Below are experts of layer 17 (counted from 0) of a mixture-of-experts language model. Rows are named router (the router's row for the expert), gate (a neuron's input weights, with its number), up (a neuron's input weights, with its number) and show model dimensions 256-383. Each number is 200 + 30 x the weight over its row's rms, rounded and kept within 0 to 999.
Before each expert's rows: "gets" lists some tokens that make up at least twice as much of what it gets as of all text. This comes from a sample of Wikipedia text that the model never trained on. Tokens count by the router's weight.

# expert 3
gets: ",", " to", " and", " as", " that", "."
router,181,186,211,157,220,224,202,230,215,170,210,224,209,168,215,206,223,206,208,246,203,187,215,194,143,222,180,168,167,237,149,229,212,208,169,223,150,192,211,158,158,234,216,180,164,209,166,213,174,191,197,167,158,182,165,178,198,215,198,212,210,177,201,211,180,191,208,202,199,185,191,202,132,156,203,158,169,140,250,194,133,251,169,211,278,211,202,212,195,223,228,249,145,142,232,253,199,205,164,186,187,173,239,192,255,261,232,215,250,201,169,252,181,140,195,189,211,237,199,204,257,219,164,233,238,231,222,226
gate0,257,210,213,174,195,272,189,170,177,246,212,189,309,179,197,215,219,209,243,208,170,256,209,205,155,230,219,229,226,174,200,203,226,210,143,203,167,166,211,200,213,243,134,228,195,193,262,200,207,220,204,216,233,270,217,195,131,178,196,173,206,158,163,214,154,184,184,182,158,242,206,201,166,253,199,140,214,179,209,195,203,206,159,194,203,195,204,219,172,137,175,219,210,209,199,181,203,240,219,205,162,188,191,204,221,151,206,225,176,211,213,247,228,218,210,189,234,200,252,199,169,214,171,223,204,175,224,201
up0,153,231,170,239,194,178,226,169,172,205,201,195,181,192,228,181,191,172,239,200,203,186,158,207,190,192,252,182,192,169,161,185,229,220,276,192,226,189,195,224,191,164,231,209,207,189,229,168,198,158,189,246,211,211,151,221,177,183,215,214,233,269,160,191,159,214,205,235,168,194,210,265,242,245,260,267,167,165,166,202,171,147,232,233,178,178,177,216,253,237,158,170,179,266,194,187,164,163,174,174,201,169,206,149,236,180,204,198,229,196,236,162,207,165,195,203,222,204,183,239,134,217,196,210,165,208,235,195
gate1,210,237,213,197,190,191,244,168,165,203,148,197,197,194,163,218,183,164,174,151,225,250,205,188,175,192,183,246,177,168,216,159,136,204,229,223,233,205,241,191,226,212,216,216,219,177,248,200,198,216,136,166,250,200,216,210,239,178,167,183,213,208,171,212,176,181,257,204,216,217,141,277,219,186,238,234,160,181,217,217,223,157,234,209,187,238,187,260,271,167,216,188,237,215,175,121,181,211,182,183,204,154,223,238,230,258,167,200,175,161,214,230,176,201,195,264,189,195,188,207,163,213,229,224,216,175,226,174
up1,140,252,231,223,151,214,156,191,214,156,220,238,229,220,239,214,249,173,211,191,231,165,223,189,177,186,254,176,188,207,204,196,195,250,204,138,211,161,243,157,199,227,256,169,186,205,193,198,206,235,198,219,195,232,146,217,158,190,200,225,173,209,213,235,144,289,200,215,226,224,150,211,198,180,179,171,175,211,235,212,181,190,182,188,178,184,156,219,222,181,159,203,203,202,189,215,168,170,225,240,153,246,180,161,135,189,205,230,176,177,171,278,222,201,180,217,205,181,123,216,194,206,172,218,259,235,256,173
gate2,184,197,181,189,202,182,220,202,215,188,232,209,161,217,217,195,173,166,216,250,203,216,196,195,256,183,221,176,204,151,223,138,232,245,252,202,182,224,175,190,162,201,225,215,193,191,203,195,219,187,223,185,213,150,232,213,155,177,216,193,210,178,223,225,184,250,215,281,214,152,203,174,219,143,200,235,235,213,253,144,188,116,180,203,141,185,228,181,190,177,252,253,208,243,217,193,235,229,159,174,196,155,232,191,181,202,227,179,179,222,205,196,171,179,181,192,180,169,245,216,232,167,211,199,205,175,211,255
up2,219,141,199,216,167,144,158,226,242,189,237,296,151,228,208,203,183,152,149,151,228,178,160,190,189,226,190,197,226,245,238,113,185,201,210,225,194,189,193,203,165,191,198,221,196,264,214,236,196,192,118,174,192,183,155,157,179,158,283,192,165,221,218,210,253,202,239,204,198,198,237,197,197,227,220,174,155,218,273,198,228,190,176,222,200,157,192,211,167,166,203,115,186,137,199,218,224,175,205,234,213,215,203,217,200,214,189,213,222,168,182,191,192,182,198,232,229,228,208,173,206,201,216,228,230,171,216,188
gate3,248,192,182,197,186,235,231,193,255,152,158,188,207,198,201,241,254,227,259,182,170,186,217,240,169,162,220,165,91,179,179,220,124,205,178,191,214,205,187,203,193,195,160,209,156,196,223,208,229,181,167,230,199,184,244,176,186,192,228,231,191,242,159,162,182,209,166,243,169,225,224,233,175,159,250,252,152,191,203,183,209,191,202,239,181,156,203,232,241,225,188,200,204,232,229,245,259,180,224,158,203,219,208,173,227,215,226,188,198,154,174,205,244,154,180,207,186,205,172,184,201,184,240,229,219,222,220,245
up3,234,195,193,176,177,147,208,200,193,178,214,237,201,177,187,170,193,178,191,180,173,230,211,215,182,219,177,163,130,203,192,204,233,238,223,201,215,251,226,176,151,235,196,228,170,206,210,211,200,181,208,198,207,160,198,182,179,205,227,225,224,201,157,216,176,227,213,202,155,212,289,293,161,176,176,209,132,224,210,192,220,183,164,196,213,189,188,202,219,190,210,169,185,199,251,269,233,189,193,202,157,171,186,218,252,183,200,256,199,247,235,237,174,163,185,202,179,200,209,193,233,143,174,235,250,169,256,267

# expert 2
gets: " |", " |\n", "0", "%", ";", " −"
router,208,181,199,206,186,197,187,221,165,255,182,269,160,188,125,206,161,191,203,175,179,199,202,164,170,177,214,234,189,203,170,245,167,155,168,232,206,182,235,205,179,163,255,182,203,205,210,227,183,197,209,222,236,195,245,205,150,175,211,182,163,170,190,212,198,226,168,237,231,263,195,190,154,202,196,219,230,199,206,219,197,188,220,163,225,216,202,166,205,224,197,152,226,194,209,210,194,233,232,205,252,162,209,202,149,218,168,195,190,165,205,155,246,191,176,218,190,181,202,193,224,218,177,191,172,207,187,236
gate0,174,193,207,184,234,236,241,266,229,209,207,173,214,196,213,245,221,217,180,198,206,179,282,245,176,184,253,201,187,207,216,219,187,231,174,219,227,223,217,196,244,224,197,169,178,269,228,233,228,218,220,223,230,140,194,239,207,222,219,121,160,165,233,172,251,187,210,204,183,199,217,207,222,232,212,212,203,163,176,221,225,244,191,160,192,200,269,226,154,230,189,166,245,260,216,228,176,186,190,224,166,224,227,157,133,193,215,184,219,233,187,230,237,194,224,194,218,146,207,200,198,205,217,182,198,222,197,202
up0,241,252,152,130,170,166,247,247,187,244,250,257,219,210,221,226,264,177,216,182,191,179,184,201,167,167,193,248,191,174,167,201,233,192,200,188,215,137,190,209,149,218,175,171,230,206,206,232,180,138,175,180,219,232,159,196,216,177,228,234,186,209,252,208,162,190,189,211,191,178,194,242,164,176,183,156,132,170,202,186,215,170,203,104,160,168,223,220,183,192,228,205,152,179,175,197,131,211,217,178,167,193,185,216,165,236,179,202,175,243,186,223,191,192,190,207,244,243,192,238,237,182,228,209,174,157,229,217
gate1,239,191,205,203,169,170,265,221,167,161,154,241,193,224,210,179,219,191,210,225,207,257,177,177,212,168,207,182,196,191,209,246,234,213,173,212,246,237,255,193,194,221,224,196,155,212,211,222,199,145,207,190,235,243,203,181,203,192,221,162,167,165,199,207,243,132,292,205,212,260,245,171,206,167,217,207,221,220,224,200,271,166,258,171,231,191,227,192,191,198,183,208,227,189,156,208,193,231,215,183,196,252,222,160,199,156,179,181,231,182,222,229,253,279,216,227,219,203,182,224,212,230,193,198,176,189,179,207
up1,213,197,133,258,160,212,199,222,180,222,204,225,206,229,133,213,214,234,259,189,162,192,196,209,161,186,217,186,203,181,201,194,231,188,176,173,188,181,225,177,222,220,230,179,202,259,196,217,189,208,220,186,226,185,200,214,178,220,202,168,168,226,207,186,201,258,182,189,259,222,156,219,175,184,195,211,149,182,187,251,145,249,146,253,161,242,187,172,197,267,175,196,238,169,206,251,199,160,175,129,239,163,180,199,210,202,227,221,220,208,138,273,183,231,247,200,216,187,206,229,169,226,225,201,209,172,197,219
gate2,203,228,267,158,182,159,259,193,142,195,244,220,208,195,211,254,202,176,199,179,213,235,190,199,177,203,202,206,271,204,208,174,220,205,239,249,216,175,203,228,255,151,195,226,222,239,180,251,224,192,244,203,224,173,157,191,195,197,149,250,184,214,217,163,195,212,205,195,168,168,182,215,193,186,250,145,221,213,238,161,209,266,179,225,230,217,159,219,225,209,226,202,188,154,202,194,215,229,225,204,145,214,159,219,202,184,198,149,169,167,188,187,213,218,202,217,214,239,145,191,186,206,154,175,201,253,187,217
up2,172,201,171,238,190,221,194,183,175,227,169,195,217,231,231,211,223,200,240,204,239,194,216,199,179,168,199,216,193,170,170,243,209,210,173,217,174,215,186,238,228,229,211,136,207,174,234,181,239,204,208,215,184,229,265,209,214,225,196,156,225,211,230,231,184,227,149,215,183,195,185,185,200,253,158,202,144,227,211,187,144,169,295,198,173,153,172,242,227,198,149,184,147,165,210,189,212,199,207,218,205,241,212,131,188,193,193,188,157,260,194,220,175,207,240,212,208,202,192,236,192,178,223,256,216,195,174,159
gate3,197,191,164,192,228,213,221,211,206,184,222,233,189,226,161,237,197,164,211,205,159,209,252,178,215,181,205,194,248,199,174,222,190,213,244,192,233,201,172,201,178,197,254,180,254,244,172,209,246,196,127,208,234,231,181,184,181,234,241,228,233,233,158,153,200,197,192,166,204,213,204,216,194,191,225,232,227,215,124,193,211,191,220,235,206,204,211,186,195,164,243,216,177,211,268,265,200,201,250,218,209,223,220,184,223,253,180,152,195,190,197,184,246,219,152,195,219,180,217,163,203,160,185,173,245,208,233,165
up3,207,159,219,242,156,230,191,163,161,204,178,175,162,210,190,190,169,175,192,180,174,216,240,220,207,217,183,207,198,208,180,256,224,226,175,196,193,194,212,217,237,248,199,171,199,169,154,156,232,273,245,243,200,222,279,190,238,175,209,203,173,184,191,166,222,163,228,183,200,226,174,193,210,190,229,216,212,128,191,149,176,147,220,195,186,230,183,161,241,184,200,190,202,214,206,255,189,210,223,162,254,181,179,190,243,186,211,221,180,164,250,187,225,217,208,227,238,163,234,207,206,201,202,187,171,174,193,172

# expert 1
gets: " ", "–", " two", "\n\n", " three", " one"
router,213,185,227,211,177,220,237,181,247,176,204,232,179,207,180,219,242,195,196,227,184,152,186,207,236,167,217,202,168,187,237,154,173,197,214,197,198,226,183,152,191,187,196,200,170,138,223,152,233,196,179,163,194,126,185,224,182,176,180,178,209,219,177,176,185,201,188,180,180,201,221,209,220,188,153,200,193,225,164,158,259,195,206,158,183,176,223,221,200,218,193,183,251,265,197,191,168,162,241,192,204,243,181,189,192,182,176,195,204,128,225,174,179,161,195,119,223,178,197,169,157,211,245,228,194,232,209,226
gate0,167,212,158,231,179,216,206,178,205,181,159,156,239,149,249,213,166,237,250,184,228,199,204,220,176,158,172,169,182,177,189,181,195,183,221,155,229,258,279,197,241,177,188,199,179,198,207,207,182,197,195,189,237,203,182,196,203,212,222,146,205,205,175,193,212,185,228,233,185,215,220,185,192,194,202,214,182,155,223,212,170,127,191,133,178,210,208,194,207,197,225,181,143,181,188,275,154,134,188,123,175,216,260,244,199,164,195,144,165,150,186,180,182,178,152,207,177,203,226,207,186,224,157,218,190,169,222,181
up0,173,229,218,181,197,232,207,160,215,238,171,197,174,201,162,164,188,149,185,206,215,162,229,209,213,232,210,201,207,236,230,180,199,247,167,261,204,261,203,308,196,161,190,260,222,227,181,234,233,192,174,158,184,189,208,260,174,238,234,152,205,246,243,206,209,171,177,194,175,251,219,163,223,246,190,201,256,229,134,190,213,168,190,201,239,216,213,203,187,227,217,192,165,177,241,233,222,202,230,166,157,272,226,194,214,256,221,214,209,160,190,179,188,205,199,235,184,143,216,222,151,179,213,209,255,147,182,190
gate1,249,216,144,166,218,184,152,173,251,191,178,189,193,242,196,181,203,132,142,220,198,211,150,173,241,204,195,217,193,130,134,223,236,224,194,199,238,185,176,204,213,189,163,136,195,213,158,195,161,194,170,212,217,140,184,199,169,173,158,180,157,200,154,200,216,230,212,180,166,214,206,194,181,193,185,230,175,190,251,156,174,255,185,176,236,117,166,194,203,201,210,170,177,204,202,224,200,234,222,175,257,207,247,216,205,212,193,195,174,217,195,223,215,205,221,190,188,198,214,224,162,196,140,187,172,226,240,254
up1,213,250,208,189,255,223,233,188,204,222,165,208,144,189,192,184,226,171,182,165,234,158,221,228,166,117,154,241,186,196,229,201,234,185,226,171,183,230,151,197,247,227,198,232,260,178,281,201,268,228,200,164,144,227,170,189,210,261,152,221,170,205,256,163,251,182,235,173,200,191,159,185,210,172,210,200,249,187,206,217,200,138,222,213,195,183,205,154,155,214,181,222,263,218,244,228,216,227,161,205,227,238,206,208,187,241,246,184,183,187,235,193,235,195,211,205,163,234,240,149,168,203,246,163,246,191,192,202
gate2,227,263,193,218,207,228,158,225,126,217,181,183,226,184,208,143,212,210,249,148,203,190,210,175,195,194,190,264,206,192,199,199,185,152,234,211,185,160,190,206,170,198,100,210,185,165,206,214,214,236,185,175,221,159,199,220,166,209,207,163,226,257,181,157,215,193,162,194,204,205,203,145,226,276,210,195,200,173,209,203,183,207,163,210,180,188,120,162,183,208,183,256,217,223,213,216,174,208,195,174,195,229,237,198,216,185,153,193,201,228,214,233,219,155,226,197,190,212,167,187,195,213,187,246,224,150,207,169
up2,182,172,224,194,214,185,189,251,154,190,257,186,180,241,209,203,201,235,158,200,256,271,191,156,164,172,176,175,216,190,230,167,198,210,204,211,215,193,162,176,189,192,157,164,134,232,166,202,243,243,203,232,189,248,213,188,287,189,178,192,221,213,201,184,188,126,261,227,186,222,238,178,207,162,162,223,214,224,165,246,243,147,242,192,251,212,217,189,219,165,229,229,189,178,160,168,204,176,204,217,200,234,164,235,214,232,222,151,164,208,219,232,216,193,192,190,217,151,218,209,214,141,228,219,156,218,168,251
gate3,221,230,162,245,185,210,180,172,168,171,190,214,170,233,184,252,199,250,201,206,200,190,214,184,163,256,191,211,217,239,221,204,226,211,239,192,159,177,197,188,209,218,146,200,214,182,176,156,252,173,220,153,185,186,153,182,138,196,230,170,210,141,171,133,169,244,222,154,245,223,273,205,191,187,161,171,237,212,219,152,184,236,231,169,170,174,215,203,167,180,159,183,192,222,201,212,210,202,248,204,218,232,194,168,202,199,267,236,190,161,193,222,228,257,197,213,292,172,207,213,201,219,209,205,169,199,197,154
up3,175,237,211,198,259,245,176,273,152,193,235,193,238,214,184,199,248,205,198,201,203,181,140,117,197,152,187,236,161,199,186,262,223,245,192,204,230,210,183,199,172,215,242,186,147,200,263,199,151,219,174,201,224,253,191,197,196,194,185,198,220,219,199,182,191,150,241,219,185,158,213,169,241,210,133,238,206,145,176,184,198,231,208,181,185,192,196,197,208,187,172,167,315,245,212,214,186,191,126,191,169,224,193,194,217,208,209,162,187,171,183,204,193,189,233,232,219,229,171,191,213,201,204,175,201,232,226,218